From a checkpoint of a small mixture-of-experts model trained on Wikipedia.
Experts: 32 tanh GELU neurons an expert, a sigmoid router.
Training: a variant of Adam for the experts, 361M tokens, 5963 steps.
Below are experts of layer 8 (counted from 0) of a mixture-of-experts language model. Rows are named router (the router's row for the expert), down (a neuron's output weights, with its number) and show model dimensions 0-127. Each number is 128 + 24 x the weight over its row's rms, rounded and kept within 0 to 255. Numbers have three digits each.
Before each expert's rows: a language model's description of what the expert responds to. This comes from a sample of Wikipedia text that the model never trained on.

# expert 34
Word pieces right after a capital or small L in names and places, such as L-ak-ers, Lim-p-opo, L-ag-oon, plus table punctuation.
router:136163145129172123116104115185123111107129124121137153125128168110106101116099175128135098125101143127137138087144130123114105107132151135143134098107147049108139125138134119162106082146129138079074105124119123125145119126137116128098113119150075160130151146080089123147116170135152146120155149126146112106153200147184127119126128127136164127076123101108118119132130145123154102107129
down0:088125157144142103156130101095142141154136127149126165146111120123136127153154146131119099126179128143086110185155103126176120171121118134123158128133097109123108119145156118154061098127171106138134147132120105129157141133130099099127089181114128124090116150072119155061118122112102089077103159112109161106155129123151144108100118129144102155131116146121106122141139100154118127126132
down1:111115162139088119110125124123134105112085162114109119122151120140118115143161102138081129151161148137102059168105117114145111130127120097165128139117109146158095103120162171122125128142109098150186144176087145128142132131136126132119143119135130101141065094125097130083108144137145064134079102119107167136101104129169157125153107134148112159133114115138131139095150119109109149118101
down2:104060135128163137118097118104120154176111125146158102118181141146116082146133106158116132139116124133123129138117108146167125134138069113096102137133143122091087125116127113111125136098114116104119177097088156127127117128073096115113123098131120114142099112161166119120102085112126138087112084113104136101145137131148117116109129113166099129117156133087109111115102116151076146168092
down3:109174080120122131146113179099089136085145143116092165169130117134076146087140122175111122106127098146157113134129167157121148118135093123130149118140128156169157124141110083154102140128164106119086147152109097123133132132119127099145134103112119139108122115140167076136162131104158146127152150150112103119149118082113118105155150080075152145135107148130109118146126158101106136107121
down4:154134110096122116151110120134123106131153128074080097103078111051143144119174108131189125111137138147107161125107151136111107150137135147100132075108125135151138148147153109164133123150117140138177160143152163161121107150096148148133118128160120117141137143114080120122133106117117097096150118187115138121155130110085117126124138138137136105151115154133133147092145135169111120098174
down5:125102110089148126120117130168119146170112108105171156137202127091121128118133132125089124114136136087112099091135092088153098152155096137089151137117101125120154147136124115112118102115091155109115113098121092155138113117119115120081092110129078129120089185087108148104122108138132155121140176111129115148135133128109106160122156126151117132111130105176125120129174107165111096131114
down6:106148145177150095105130138168114142167110149145126177104148103121117128082144161091060124086141160151079104141139120101139111174143145109124108104153120124096119110137121164169103096098150091119111131118093120163141142108118119131133138119130107152153128198119142127087121104137124101141118138134087117133081091136147148130157149122160104128133148106116144118128135118158159147100110
down7:143107097116129105111127130102109101112119121129152084145138114140124117114166100143079166140147144124158107159156101102112105102112132107132138147124096160155084102160090105118121110145101135115168137178084105133099157134149122163082073127145131132110072130146131109108058142107090106087135134114103113111110122105128088126142139150147144113124127132160179158120125121155144116130109
down8:124075128117074139133117054128131128114147106119130139162133113103100141146150124188133136088118116138138125119161106142126121151126139110101138144109073099102098107133118133129131133102146132113161154118128115115163109108083126139135120116151151161112125106115102118156159118158148101117111190143128065143134155121146154171109138135123096112143143163125056130109107123088149141161130
down9:160140088097147141075183146152118099137140105118157112110071122107143170112164120161134111141134109122143107157120162096142139109097133129139142163123078154118104112129084124121091117132122149101143138158102117139125096118118109123116116172161137129133123101135131081102137148171141125145159141134085164119125150102133084102070132162127158159108100150135082131100096128149125128139131
down10:169140179156171182133136119145133152110099154106133154131194141130103154167156175106136171148146109139102135126134137142154150119138124124122179128154113144104125125071091133119114154113113135146173127093119110132181143118128167149078153111133168145147120113124172149144094134149171112157075152121134138139148129147134125164134129128109125142163117109097117129102129128127126145118145
down11:117122126096065121136121192109130191146105099115092126123131085114107153126127136077113114121082143167151157159135138121106157126179120093086133142123139139140108122142109109096156188154116130156120078089113117132110111150137120173145138109145119087133063124125148136162115143144127152132147134166120125139123098125129133140135122145126107115154130142143140153105170161128132150114108
down12:057110088127098152128168145091098153058144143160138152135105144097095149107115166112132126115124154160123140125107140123116141122145092130173127138113101109133102131143162123138114108106168121158171130188127129119098101117159171105131110120162120110085118142114086151094119139111098107098111131109121109144127103119129102112129156112124115114151130166146130146131127153168126143120185
down13:147131121157145111122129158086158123149142072170114095106149119093147144175113120105104102082116141146160136144080184121155121126160145134121144119139176138111143134146111156134107170138113140113097122106134127161145102132116106189162091129120152098134141137108123113086124132104166134128134093128112107153115107118099089147107132121137148135176151126093145182115108115156140089117109
down14:119132153140107144140157110120113113140123114127163120123133110145145093164135103136091150109144139123104088208136145155080116172113162089098112104157128142139161088116178144125143122126129159088135148149132155095126098105086128161143109165112140136137162178106097160111097120120135129145110137106087110103123121136114114103162140125116151094145122145107091175092121133145155155113110
down15:132142115146102124121100129132165153174165158157159133123130144114187134138144151191093145149095118096097138124103119111108097076144157093113104098120153067149118113121109147119113148148142127111167120117140131150114113160152129081131115096107109141145165138113144124127130062141099161077115157165133111113150126096122110159128134129149131120145143122154133156147124115138114072111134
down16:114119097133155126132133120105146124125148145148118093127126123103142161132132138116126151132111121151137125130144133171133177104088125163116120136135147136127140116116130155084162136109181098136129148154110129117122163146146161102145159129132149091129117143101119135131118031150119102188114105104110102112163098114155126098163075120143100101159151130138104163105150157142111157162070
down17:138191161108137138109156171122115123092151172123104164081145105115110158140097107148106118119152118123138104153155172179126156077124108166102154134135147133133143140115093116136132139138098147154098116140105095109120136110094095130123140146129127118191164093171132149113111124144147114144099120146107136117125151181144140125091092132154108122176154102110136120110128171123132107122152
down18:132122138109108096150158132131129131121125137108187149157127118168145136099103133103119132093130158132091133148149170145112118162134124127128136117113118120124167079117137134172134080125157140137121120135105139126096132143139092159144100140177141132139189124122101164140140091136101135090156141111113117116097116155149127156104142059097117119157124136070087145119098165155155116099175
down19:140178138166168138175099099088188130121129145122133137138142104137125131070107171170162151119170141145137126167126138116106099120142085136128097125138157095114109161153163114127114127115124138130102126145130084130079101119141137126133117116097142151141156112113146127161103149120162147102127107090111110101087131126174100160151140128110121136146163109140111153143138137096152110102181
down20:140152171096121100116115132144167103106149127080120170134104136116130150134102167121142117109093134094116135141170143170142174135117165145142165143118182135106174117104120175127165108116148137134090125103154116139162147147119141133162154159176148131136110156103084087108119136155100133138108149162153105139082159099120157088112128098109137165108152141125141130112140132137140135147105
down21:124121111164170099163099122139130103109156106089155107142121104128124122124163148101118110142119151113109125116090127101108103094108118136102155119126141153167100130163157122147137119124174121143134165123116179104152088134118128100139080101122130122153162095118151107164111158140109102171118144149140131126152139158110117192153148151128119114147131134108147121126195174157170136104170
down22:150124132147119137111106129097106108128143150127154105151126132102067079134117104123082121124086131132139168060143134106147125168126107149121136147134140135146140139065128131167096166136106133124097131124114146150128174151119132174142157149108125100134119144130139105119129141128130161166173149117124084119098146122126097145165130137133132122134110145167122124085135152121100107043096
down23:097113149125152120098162152123107105159119084108128081072125083142149112132134098131132169134085134113128135167144135062140114126137110148084154109143148138109166102167095130098122094099145174124123159147120134159097110159153141080106130116112100120155122144141104155107093154117100118102128119142119174157138109126123149141132151131111143120107165149098138146149156139135084163120116
down24:097130124146153143135106130119101111147083124125136097078111139116196126141105127125125132125082123141133138164119094120112138136154110120137111143145152126150125098140129120129114173090123185101083084101138137145075098138104135095177118167124136152134097131131101083136121146113148083102136145122119135147070130146138108091136090156149128122096158108141120106134080161111122107156097
down25:147188152120098117156173193101155149113144157169108127169151139152158078144153140167101118151119097149100096104138126144091118131109141142120167114098105089144135114112104105130131167152113090140156110129120115145117114134137090121137106105126145128140145116139110147090081121099135124131115122085111118144113169095145097119101140145102091109104119114159122139145092116107132128165088
down26:110118152148119100153124138129127158123072179125133105092126126147142130160155126127127143160160147113103121133147118156117111100152119138164153173165115131141087122148173102121158161123105126141139177133122108130103128111127115128147157138210111162141142126141132104124110107114095116137114114098115156134109096176109144119121119127107101108093131078097085065147127126100093155160126
down27:095124117100097139102085123075113094153136115143119162143107115081158137130084083097113137119065107151144125099105128109117144133122105103095090119107139092126102180117122073086119131136122182120118104140112164126155151167141142139107131117142135165118096159102116098133086149087088162141120142112107138121120128115109121123149159110142151144123141139147179136152129119130107124135113
down28:087117138109103121143137103102123120142108174124156162138129126144155088171144089133124119106146116090109128122087132111101128138108099125101118125164067112081108134129181097136130128098079139107185197130158132102103115148103134106142124156131155161138126115109120090153110128101099143141147138163130158128099130134160106122113121148154092119093122113134115151137066115131121151114128
down29:161160139128113130121154099126100163147110122091130144077141172147140123163132095127089098149096168096101107158129102106132131110130073123114126112120160113158125133125128134159089076149165123143128141127165103098124105122132161153173098125121121144138172135133145068066134128114104124150096118124112156093138121147115121100132098126148099137130098109174122135115118113158169132159128
down30:138124093122131121164158170174145113157142130160151115127109113142148126099121164143129138107144099123121156149138135169136154151130121149111148128166136149156125151103109124116115114150117057105137117134149147088141119073179113136114121139122104096150100111146105080166100114110121141150142145108154112123102155143175184117138068145116087127093143156104118111081098152132134115142146
down31:138101103130138129167120120093083158128152116107156101109121152186124155123145131101184163144100119124125159089134111129144165114130110141160106162124074107131091111117138102144181126110123105130120083103121143145095144135092159138118059164133156146079126146148104113104138127124132110109148153110118157116099091102128115140110153148100118109096117123144125099129105122106156089149112

# expert 40
Word pieces right after M or m, in names, months and table entries, such as M-aj-eski, Mah-m-ud, M-orn-ing.
router:107144152161138131075140176127095157132109105110097097114144135147095120161113173090124103111122101077103109109139169125117118175155139118149150131106161137147142135125140145136144158104113120132119184101151120155147142105132177114116148091164153114141167123119110130105110134123166181110157155133145149093106172130156149123127155165148153144141129132148109118138110116151099088164108
down0:153125106106110137174143126138138121117122111132153103112152155100108157132177112172108151134152139136140109109109132127120107080125114072080129140138142108133120058116084139125152093129086109119170140144095157120142142121094119135142091141133092161113129073124164143123083156143160099159139163139119179118129131114160143110147125130108121131127184113084128131145142137141155108136160
down1:094121120109152113111104125101116132204092111123131090136118126127167172074156105122072129128146098104121137145143113117089122101115138123121169123126140113132150157079128114150128135117158113124103141108154175135105110154129184155127148107128103137164145138168108073159113114113096147091109175127174092097125082131102137100144134118105126156127136123130134133120156126126134154140116
down2:114174141149134155146103141105133082170124148125129109130113066119137138163134078117183140160215119172156155152149141129070135107137123120118129131096106126110106127147118129152107117144154104120138168165155162129146124113137109132119107119119091106101169110143124101140125098078104164124112117130136111133133145140123137116097131144093113155159146146163119149120106075114126131122124
down3:153164090135138107150120187153135132103149152102071115135151122130137104120114105123146114118155169141131123113128135139151129129139121110114130132086147180152104146140114185130111158110082153153145106151087133169131129162124101130114096147153141129102194080160157154073125107164137137163120110097162138124130120137111109134144163086156156101129156106127156148133120138106108139113128
down4:138135161113118127123116111113152123094131135129127096090113133121160096110116102077150147135131091153145162138138104143121089137106178125105171093136116170105116125163129171120125141109160155169140124100108141159083122153115086085124130143103148115125113095155181092106132174101128135126136163138124096151147143093138094152132101134159130148152110139148119131145129168129113103191099
down5:112145102141167130131098142131089132083101152100097134110119106127148129161118150119174145107123128145077107117082124098158105141122105113107116156153110145179098129133106182104122145149143129189108162141129159128113095126133137104125117118115092138133144130168120141106174129135137125147176165132138090132156116156117160183111137111126105184133125111116114158136131127126088120182113
down6:121144110110153114136172153128141088164111137126162059111173156138125125137104162124126119089113134111137076093144141174121133086148161119108160158100126164154154147124128099096119134133118106155116152077156104171107127110124121159127097143095114159181144093102127115126159112128147150133170153133123112109097162123103125137122146142143144131176133132146089119154137117123116157159112
down7:141111085155134136125106160144164095145162177112111117124103127169159132120112093145118168119109149133132132073133100127157119157118114122102133109149147113133123139106138124124144155128123167120111168170110146121086157168097144162099124149115136136096160143124112123137116142150079137147128069112149057104139093118117091115146105124094108136155176116159121096159120141135102161114125
down8:092115086105152121169137130096124151106144119119119196121162136079168108141122113096161083113086131117085136121106116159116135141128115120103128114108131086121111104132125129114110140140115114163182149141162108133094149143112171116170135161090149167133097127134148130113110146105176092102157123112142125104096147079151137116140137156156132127091136138138104183136125155142145141119123
down9:090117121135125168119166082130060140120176119124087154110144123161117108164128153186119132130114150102160118113145149148168132146137127133143163150113159132096125156144145136076130128113128126134153143101151089145187124123130127118110153076108099137138138153147085135112098123127095118120129169126122159140147099102106166132121154110151161110128124116184135151111097095133121142106104
down10:171134148137169102140151162129131112110163123138111095095115133157166109124134143116137138148116162139124166117139169138129145116130158178195071146098148163132146129128139110173108143158121118159119117077149129152158135159147124140118095166153169091138129139094137137159114130137172145123129136088116144148078155127129092092131162139135125131154126128079143113160148110150125116096119
down11:130121110129144120186105098163147124130081081143116119139124068141130135106071087129112122125159146144140115126161137103080152140108095117156096116098112151091128097097156094117134122151148120124065130193118154109109116149123100094124124109105106152162140106116184123108130142158168117114119128113134143132142133175132132137102105112139130169114140124136155138124103151151146144144156
down12:143145092138108116158115133111157109105145120125136144145123117111132103119153157182094084173158128174159140118103130107160141128123121126143115146127117158137138148112131101118126097111110146098158123179124126157127115138114041128159116137117098147156113124151173142150099153182144096150126132156147150112148150111124122140104134125106159131095145133148173093158163164132148151099179
down13:109134119132154141134134162163139153144090124168151141136153159132148156065118167130134144097092112122134119127130094096133163139144140140153051111139136148162159105072132131133157110158164129114138110105117165119145126134083123141114118147120103068138123126134127190081140135136177141132117146155125090139125104134135106122107173175127134126164138137144138140146145114122158095112124
down14:139132099133097138146142132135115127141130126125120130134115157167163105091108138115116145140128143067152117117092103138123100079119158121080116087128134076132125139129128144091147107114119146149127146142158202122115141151122177140112135161121116085179129190109163151104153138117128129134111135158130144107101122142116134117110116100134166094126121119187116130124117106053109111112149
down15:139129116069129145136152087088122107106137119159114093120141104127138087112141129120093131139154124123148097162090095156127109092106152127125127109136147149104134139152165148125146116150136139144136126100147165137087136124143121118111163156103118142165149149179115107103131156137142094164140131137162121108153105108088148127114088132207126096150141149151146117187162122110139142168170
down16:120139176141143137141099163119142105126148108114131096168079106082077134167087138094168133091091143100131111086095134157123153118132087135154132131117135131155135124089141116139124178129109145114148124099136145109134140143099109122139154128079120136118122150125128127117111108115130130103109182124154089110125126110174155141120098154125096116184119132093141121072083101104113131148117
down17:146112133117138140092098143118143103105136146108100096172130144162139159066130113174090107123128145119119107117134153127141140135104151141138123106103162173082115121127131127157123147152127104160129089134107117107118134086156118085109102126083143130139126092116160072104108187103146108203138127133119107127139147158154168164139107117147103145169112126105106130116139097128131126146148
down18:078122136106173116140100149143143145125098153123148135114137090157106129118077154144155141125129164110158107160141172150129173126114098140134141129083121130152136179082166122106143097128116138138119116120167136151087168150106176098137141162140123133154130141159122150113123112114119127157115154095137158124154123137140205148118147135120091126128154109118114155144131118117085107163080
down19:128142079126137152126149063137144131075137095174117158117112148139129147149156086180124120112172109166122102116139113138107121137118114106106151126134128164098150158121122167143142095150135162077088137179122123121098109125127157144110120118155140135123131134126127134064142137102128138147103088106125181134113130124108149110157099100170108151098147110086133114157133119156135127110159
down20:168134133152128138178117131140093138175086116129116128157096108155125160128155144144110134096119129136144120139127114122146141095107155120142084189090116193136169156145103128117093144132130129105117139101131135154157112069091109130115097123121116131172158125138128097102182134112131126161187113147117121117118136093118146133118139149089141083128100099123085113118125123097133149164120
down21:128166131109151116174116124127110149172139148144114156149105110149200159151093100151121171124134080172120114109105119165110162132129126124109123136145136123131165160126137139103152156150141094119114090163163130101120152106134148169086142113119147144104132149151123115180120120109158120124085110139150112133107101079165128080147101111123130117110072132154128091149098127117141124128113
down22:130123119120129141132136064156119106160133185114110102121076151098141159121141132166107108115132116158122094133163129148142142092118140169154141142109133138150162117149142118181133126106133111126074123122107127091149115121113114177121156139167114099105097079158119119114112118125101137051114151156163128169166113130160084138150120121113125123117111152130115124155137134084124144105108
down23:159119150144132150126131108122120140134125124120143107134134142128113157116142181128095178122133109142117134104181109120138126101153132072126131144165130156150140117137127171117154094089121143121165103072133146072140097090165098138109138123114145170131091100139116145147137115165169154052104124113149125125126126132149132113104121113137094094158148120148103124135114155088108159182125
down24:110131140129158115129110163123153137179122125151107163102137120124143100135131119117174115126092121112101122088122121152104164143160111130190145152136127122128116160150126137119127128095082143150119109128110127140118136082119124128143122091127141098145108111096101119083143096096168148100111130131186137108148124106105102153079143207170144123127128133107100096091174130141094118101106
down25:138167158102102143125083146098082180108134142101122156108149131162146132167099131087127141143095168127128111083148175143118123116150132097134140095136118132114137109121126104128162113104103106157082099097116095132157146094107116111080139141126135096176149148150163128143119112110196084161161172142120118135111119142115136148094121113138160114136130138136113126148130135127083134112147
down26:105137142107131084136138116140118110115111165159127139149121102141124140112105111173088081123157131155117137142154134118156120185101135159110099156100113124094163145097132130152153127124165142117122130088127132120157129115143142116184109143089154094115090141147139119087100163150135161145142115107114124130111121101133107122073178105083114131078116122119122122165132144125153089193118
down27:094114088079155102128148092137162096110121107145171125144139183139103103143139090121084110108119131143096140154117133126162129155132151162118146170130130129146112120090133137107113147097142085133146101162124114143095130112133112099115149155173096146106106135144122113128151133142142128165128119121119156095095091083097091156152149073123158156103106107122140131138099147151074150114113
down28:105112057113156149122159112150132138130146164117096117145102124112154152146119089146127132119094117141119139146140115106143139141160117100143117132092157159137170104169144109150119095129103105134109173177106115088110093127127120122131110112145111131096135169160115167154120100107153166159106120131101119108121114095112142145151154127176182123134111141087169130121089126162174107120094
down29:108128088087101058154158104092120096152116179140125086108148131080118126142117120128132083112104109159132115127126119200117121153141133133093147130117170144099124122092165134134162111180153149131109138105109158131131123109136125136138130186136132099118117132165141152125094108115081151140134109136140118165150137117148106123107117092113093101113120093132139141104124110091126146163130
down30:119117116145099139132137131135104122142119129140117159186121157135077152127126096121113096109089095138159127142137124186134115134108084143109182085103124128108082135111094121138151082106113138095123136128097118142112113093138129106172085133123136123145135163145083170135137115101083092143137128096128101127172098107108104138100115105108122095156095157128107133160106131153107154090121
down31:094141127135129139132089144111111115145141128089133101122129122142116100126146140130095160157186120156133141114128157106101155150169106162157127128157072179158145127150106125147153098121106127159181119112102176132116138141093097144135115113124100113137071125183120117185149141128133144124142153159103150110106089155147116176102109144123128117116162133117138099143096152109128120083136

# expert 32
Sentence-final periods, line breaks before or after section headings and closing ==, as in "==Economy==", plus lowercase word starts.
router:089144084133143124134150122102111088152135105135118107147100122113164112123169112114120147112125170152114114112141162128112131101137103139095144117085145133135113122138161155120139113111110148138142136183111143141161117213131146128151134155087121156148147096170203131102159104119125149105084150106111133141123113152096111109096157161152090139134112105141088124124170126147105120122115
down0:102136101124128141147104119120153124130120109142145138120127157119198109114098104087128127138138127074102153138121132148118128137084113117150129146157121089142120103157123095100160147091085135093141156170132137124184150248085145111121107155133140160135147116145146125118131117161124121098111161137113118154115152134117122125158140125143113120113120128138121121140151133151103079102126
down1:092119108105123131121142153100093122160150134149134100094118136127135146134127104114093162083115127128106151148144097125090125126104142112143134157113128107137128114148145110140098086150143115136152089100140180113136133122131123105111117085132112085152112109154094154121141084103067115133143073134131132151098146123145041099085097136144112191130111122120153111146103133113098133147141
down2:155151091147151144141135142124136157141104159172141132124106122154111130083122158117114122073162109122145135166114133114118158119107123156099081123143115109148143134186136149121091095135152140124126126191137121148128129103121135118124128161154170130139089164096103119089114085146121142144126166105105158112115086109158126117124089118124159139196095128129152135100169167141143131156133
down3:105148100125130146152100092105145117140122106134149120069141151137182133174153088134126122082155112107125083128134111169109117145077082133159127140140102106143112109116116116131145121090104125115132162212122102118155135161130143144096134161149111144164137123139128104162153111161118134096121129155117143124161162120131125136127168090171122131142102122151104143129099108123078124150132
down4:102086106162129145156147125142117128142136104100093098144120092118174107133171131134119152133095112087156131178123125120132135120140110104118129135149135095115149173140170112108157163124091128133160117165089145113159121210108140118119092135126142156097177140119126131133155139136132157134139147123138092106116116125129118103159103141113118134113098136174067142092168138153111090117144
down5:166141148116140107154175159109099120133139143128150093160094145111105093131166103122098119117124092136132129160165102153134125125089139128141094140129128150061114111124110097069129101153135096105180146160156155129152082127158131124168174089139118137137111101126114142166117129126135106141113125163128135122143136144104130132143125178107141133133093117142155139162096106144182124150165
down6:112080112138121117143164158084118141190134111122125135117117117127124150115079174098086155148105116128102140160124086117123143140101114171147095120114112103145123136131134100153111099121125144125133106151159171108135144166151146125122086116111096107110110136127111156085148166119073106130148144156147133140115176138138109144112119147145107138116078090140134106186120175126125127160095
down7:108104107109131155097111097105119124125078127110126111107117091109113121140130140141130126140108146109104083115128143132127105118121111133188137131083139121098114172097136119120141160114119150169111111231149156088130116177112102115129102162113127107129194094110131128124121113127119100114122111146142104117151123145135167143137142082123136109088137106108130110117186120176124120134127
down8:147158147113128105158138106111137091117133097127165141110129169099125099155161134123138135115135182106146162090113134173082125094139063115125123151115126148133148117130134160072143102113122118071122134116115135162126139181136123149133096098089118160115166144137180122128137146112162106121091101146128113104133116130127159100152148164114100105160128119128117156085113098096139141106109
down9:109104130081117102114132135102105158103113151127134147113111149145145150143119117114128134156134114184064117137114131120110127135094171157131131094179122171158131118135148083153144144131111145127141139073118133095108157139118094171181112118104114114165112163111137088097137134123147121117121159120149123169127137136111111101092121149090091123160178140136113123134162085118083133126099
down10:139130171129123143122164092135139108114134101125149146116141132127148119117143127135181148144152131117148153127103161136125149157111142107135088153106150132172101123129120089149125100135113072127103152151148118118088118210182132201106142149142112133135132166104120165125100129147126096144147111150147124116098159126164100104110158137126133110125106174112140143091110112185151100124144
down11:113135088131110108127136124120121130181113115133100136139103142088183117110127141074141115133100100106080153101127128120133106137109117131147148100132109145092084125206153096160148145086155115185103100140114117129152136123155168146123120099097091097135089132130152107165107123128140138083177137131151092149157117169137124125148131124124142132119118158097117105117156131126106099146146
down12:114129124156115136113104129103141123159125131109106122125097082126121156146157146143136129117136094110141115161104131156145143187095165132103118169169145040169156169121167116183131128102115136144094127177124132124123082162096145099092128091107128176161167130145094110130162113130117108158129122137131128146098121115152134101098131105137132115125121122128118135172129135110154108119136
down13:124130111129154144150092138144131133125098109122088103098155130110153116092103084125139128092087159132152148149174152115146142154169113111133119097110129144093098163163145133112168149149107150106156105168162129150123112196148099128160155096091119110156132133138118144125174151153144115117103169117136134150165074141115119098121129110135110103145133125156130084129155090155150099115138
down14:109158108065137110163114174152135105151108150152128140116147130124139119125157103097135113137129153104074163114137121112145122121151083106131155137136124140086076122144142121116169145125132146144175141184108102132170136216130093124142135143127127156129132106137177109144135161170162162101119133119141113164158129146142112142153121115132113150131101113140129134142131126168089161126124
down15:095139107131134095140120091149130124136126136131159118137129130110129127136113114120114158105150177133113149134108135124133103128169156117154115139145161145103138122168119177149158166158190174104124107091115128112159117099101117107126127083114128129150152184123153134135046146137137158145100153122102117159107135148143122077168063105133119109139145139107152112139179147123144112118131
down16:114162124097141123132141138128099073164133158137121055094096163139175116157144108120120107126109139128110114068141132105143129119147118120149133112105139103124110163158157138089149149134109195108104167131114107134136112153130121118132101095130132108140161120163149114130190124141154138108112104114084107106129125133132138128168101071116110128116103142094099127154168123111116144091145
down17:070128105109091117124110141130149117112170100150129127139141100110146111166113163124057114095069095124124099082099139097131077140141105116129132099150184143153137132128133163136129111133147137086139118100104136132143161137130151109083152117103132116166143144119112133137146142090099159103126127140117142079114113114090128102114104130123091133117129133139147102124102075117090156126154
down18:076120140192118122121097160173121121092135140154113139120079114163107146108152141109109128135169162143137144117114126107116130145185114121118112095105145152110103145122143151141153129165180164140123138189150112080106146120184097134136164081134149128107138107128154152105161095123122132121121131143147133130159119089093127127150091121118122114104135095123100122155146123136144142127080
down19:159151108122120119106142153127095157107165149165107121120142115122148120105075169110130153128157127164180115167138127132111142142118128096153110107136143123121148113138143145160077112189102114156138170133154169141155088081083154130150112128114153115165119148164090128098094103134081135123139137124105100110111125086109102139091142150163146118130122134101146147151103138101111118139159
down20:123132122143118149103108119119140097141097115143079121122119112108123142086107105142133116120122136136097158118087160109102096180165101134124140186132152152126126136140121126180176127159141149137131151190144091121159128141132111080083141177162133132161118138099174122093073100130120142132146150132159130125140146113158095122139114102107166106090144098120127084102137124111134143129122
down21:132193090111120154134105129118116113138121150132128117150124126130139128168197129128118123127171105092137125128139178102147147124135116093109093139117110149102136122176121156112135097086130143110071149157124118172138138193106149149116113069142140120125128127161151082078092120099164100092125138116145144138149135139123152089124146104120106130137118099116108141105114128133098144159108
down22:100200092122100116148110127128164160159119155119146133161122111141164144149151121088153127109126111071092103149132167165133109168112103115142085159140122123114128107135115136122186135103112123169108134146119147135109144186078142082077092134130122148156146117121172126135156157153098111108110160087118134146137123137136136124121132101139122138130126154105135106157130159148118124118100
down23:142147091130124112127150108136101140189123134069160140172123139132173130132127149070142129121125139132131128130143136152125134177091110149143099123130142127152107127172108118167110109113135103146083114175091115103154131161120184123079134111157093116138073127121142116144129129123111110104128141114124127148056112158138139115129148155148110130079112158106135152100126131149150167131147
down24:120182115114138099137111154084141103157146143081137121126153125103132119154154163122127127138092145099098123143129138142144135145119131101122122161134126092129130128155144150105136129120121159121109138155109133153139132255109138104110120097110106186162146123143163106148156133130135115118104116105131095120112114130164141104152123093122137124131131124129119140160124125120104164113139
down25:156134110102134144119148157104112110144113139108117118145149156126130118147135142114110075187113125163102130116137128149149117126077128122117109114117139141139142097150097123097125131102121145133124149147147144152130133255089123145152102138129142139138099129135130123091174120095120054104099115104115102139126149116139149137143155115088114117101166105134106134139130131134128146126132
down26:141130146157122139141137183164093150130088150139158153158140129128161140116187126106153156094153148125130172117116122143094077149118114132094096149085129151144167141126121133145196149167111113122108112195150100123085147152174116122144128114150120093131135134151163128102152108162140130112105137117129123132131113127139106137157132162094118106113117168118108147125130159130160113108098
down27:109124142146142144143131106157142149158111126111084128152130119084173169124183135172137126113117119115143125124102132144107124134099066122116138130128166131100128115149112152146148107063137116138125140159116083147143108177167162137108108121148102077144152102160153110165148130084097108109126112110132143120124128079161119128141155140119131112102155133178075134138135104108112140125170
down28:125110130112133185109140133139132133143114192158126123149121092163131165137127126089131129088112113131142121146134106159145140139127119193132109158148159114125125088122129119141098166116141165108128151215140100152170119139129147144113159201158141120112105120138098137099126098128142126110139172109124112133148117113126104147125081129174112116112078118148146132126116168124140137149121
down29:112157063088109146134144109104114140154070167166147108113127134124133160124125133086099127112132103137140145139127174144121166115110138140130112130137103102096126140166110117124141082095154091102102117182138128140160118152111184121112107104136137123133117152155134119103088111111107140077136129128159113142110142138139154098104147121155110166150133106091121120135104177129100121185099
down30:110149118128088115103122115125122112117148124140147112113130173119081141164144146092100174107084164152152106116109158140142142100131153149105138143114143136160124148127149138107136086114117155072113129051130123165102147158128127113176120150090114153134123154147161144115143109089118106145096085116116136091132118133158128098094125127119116130178136128084108135167141122116095177110129
down31:140126124124101120110140151124118118143138125134118107113152168113100138169122137141097095153103120149148107103143168143147115091088102101112119118135128142144131114122113137101120092086135145082150177117151142142116124218100129151118148127131135173141122176157155115125176153083127115110122135113107130117138158107119163108137103147117137107140148070107115123211118122112132169136124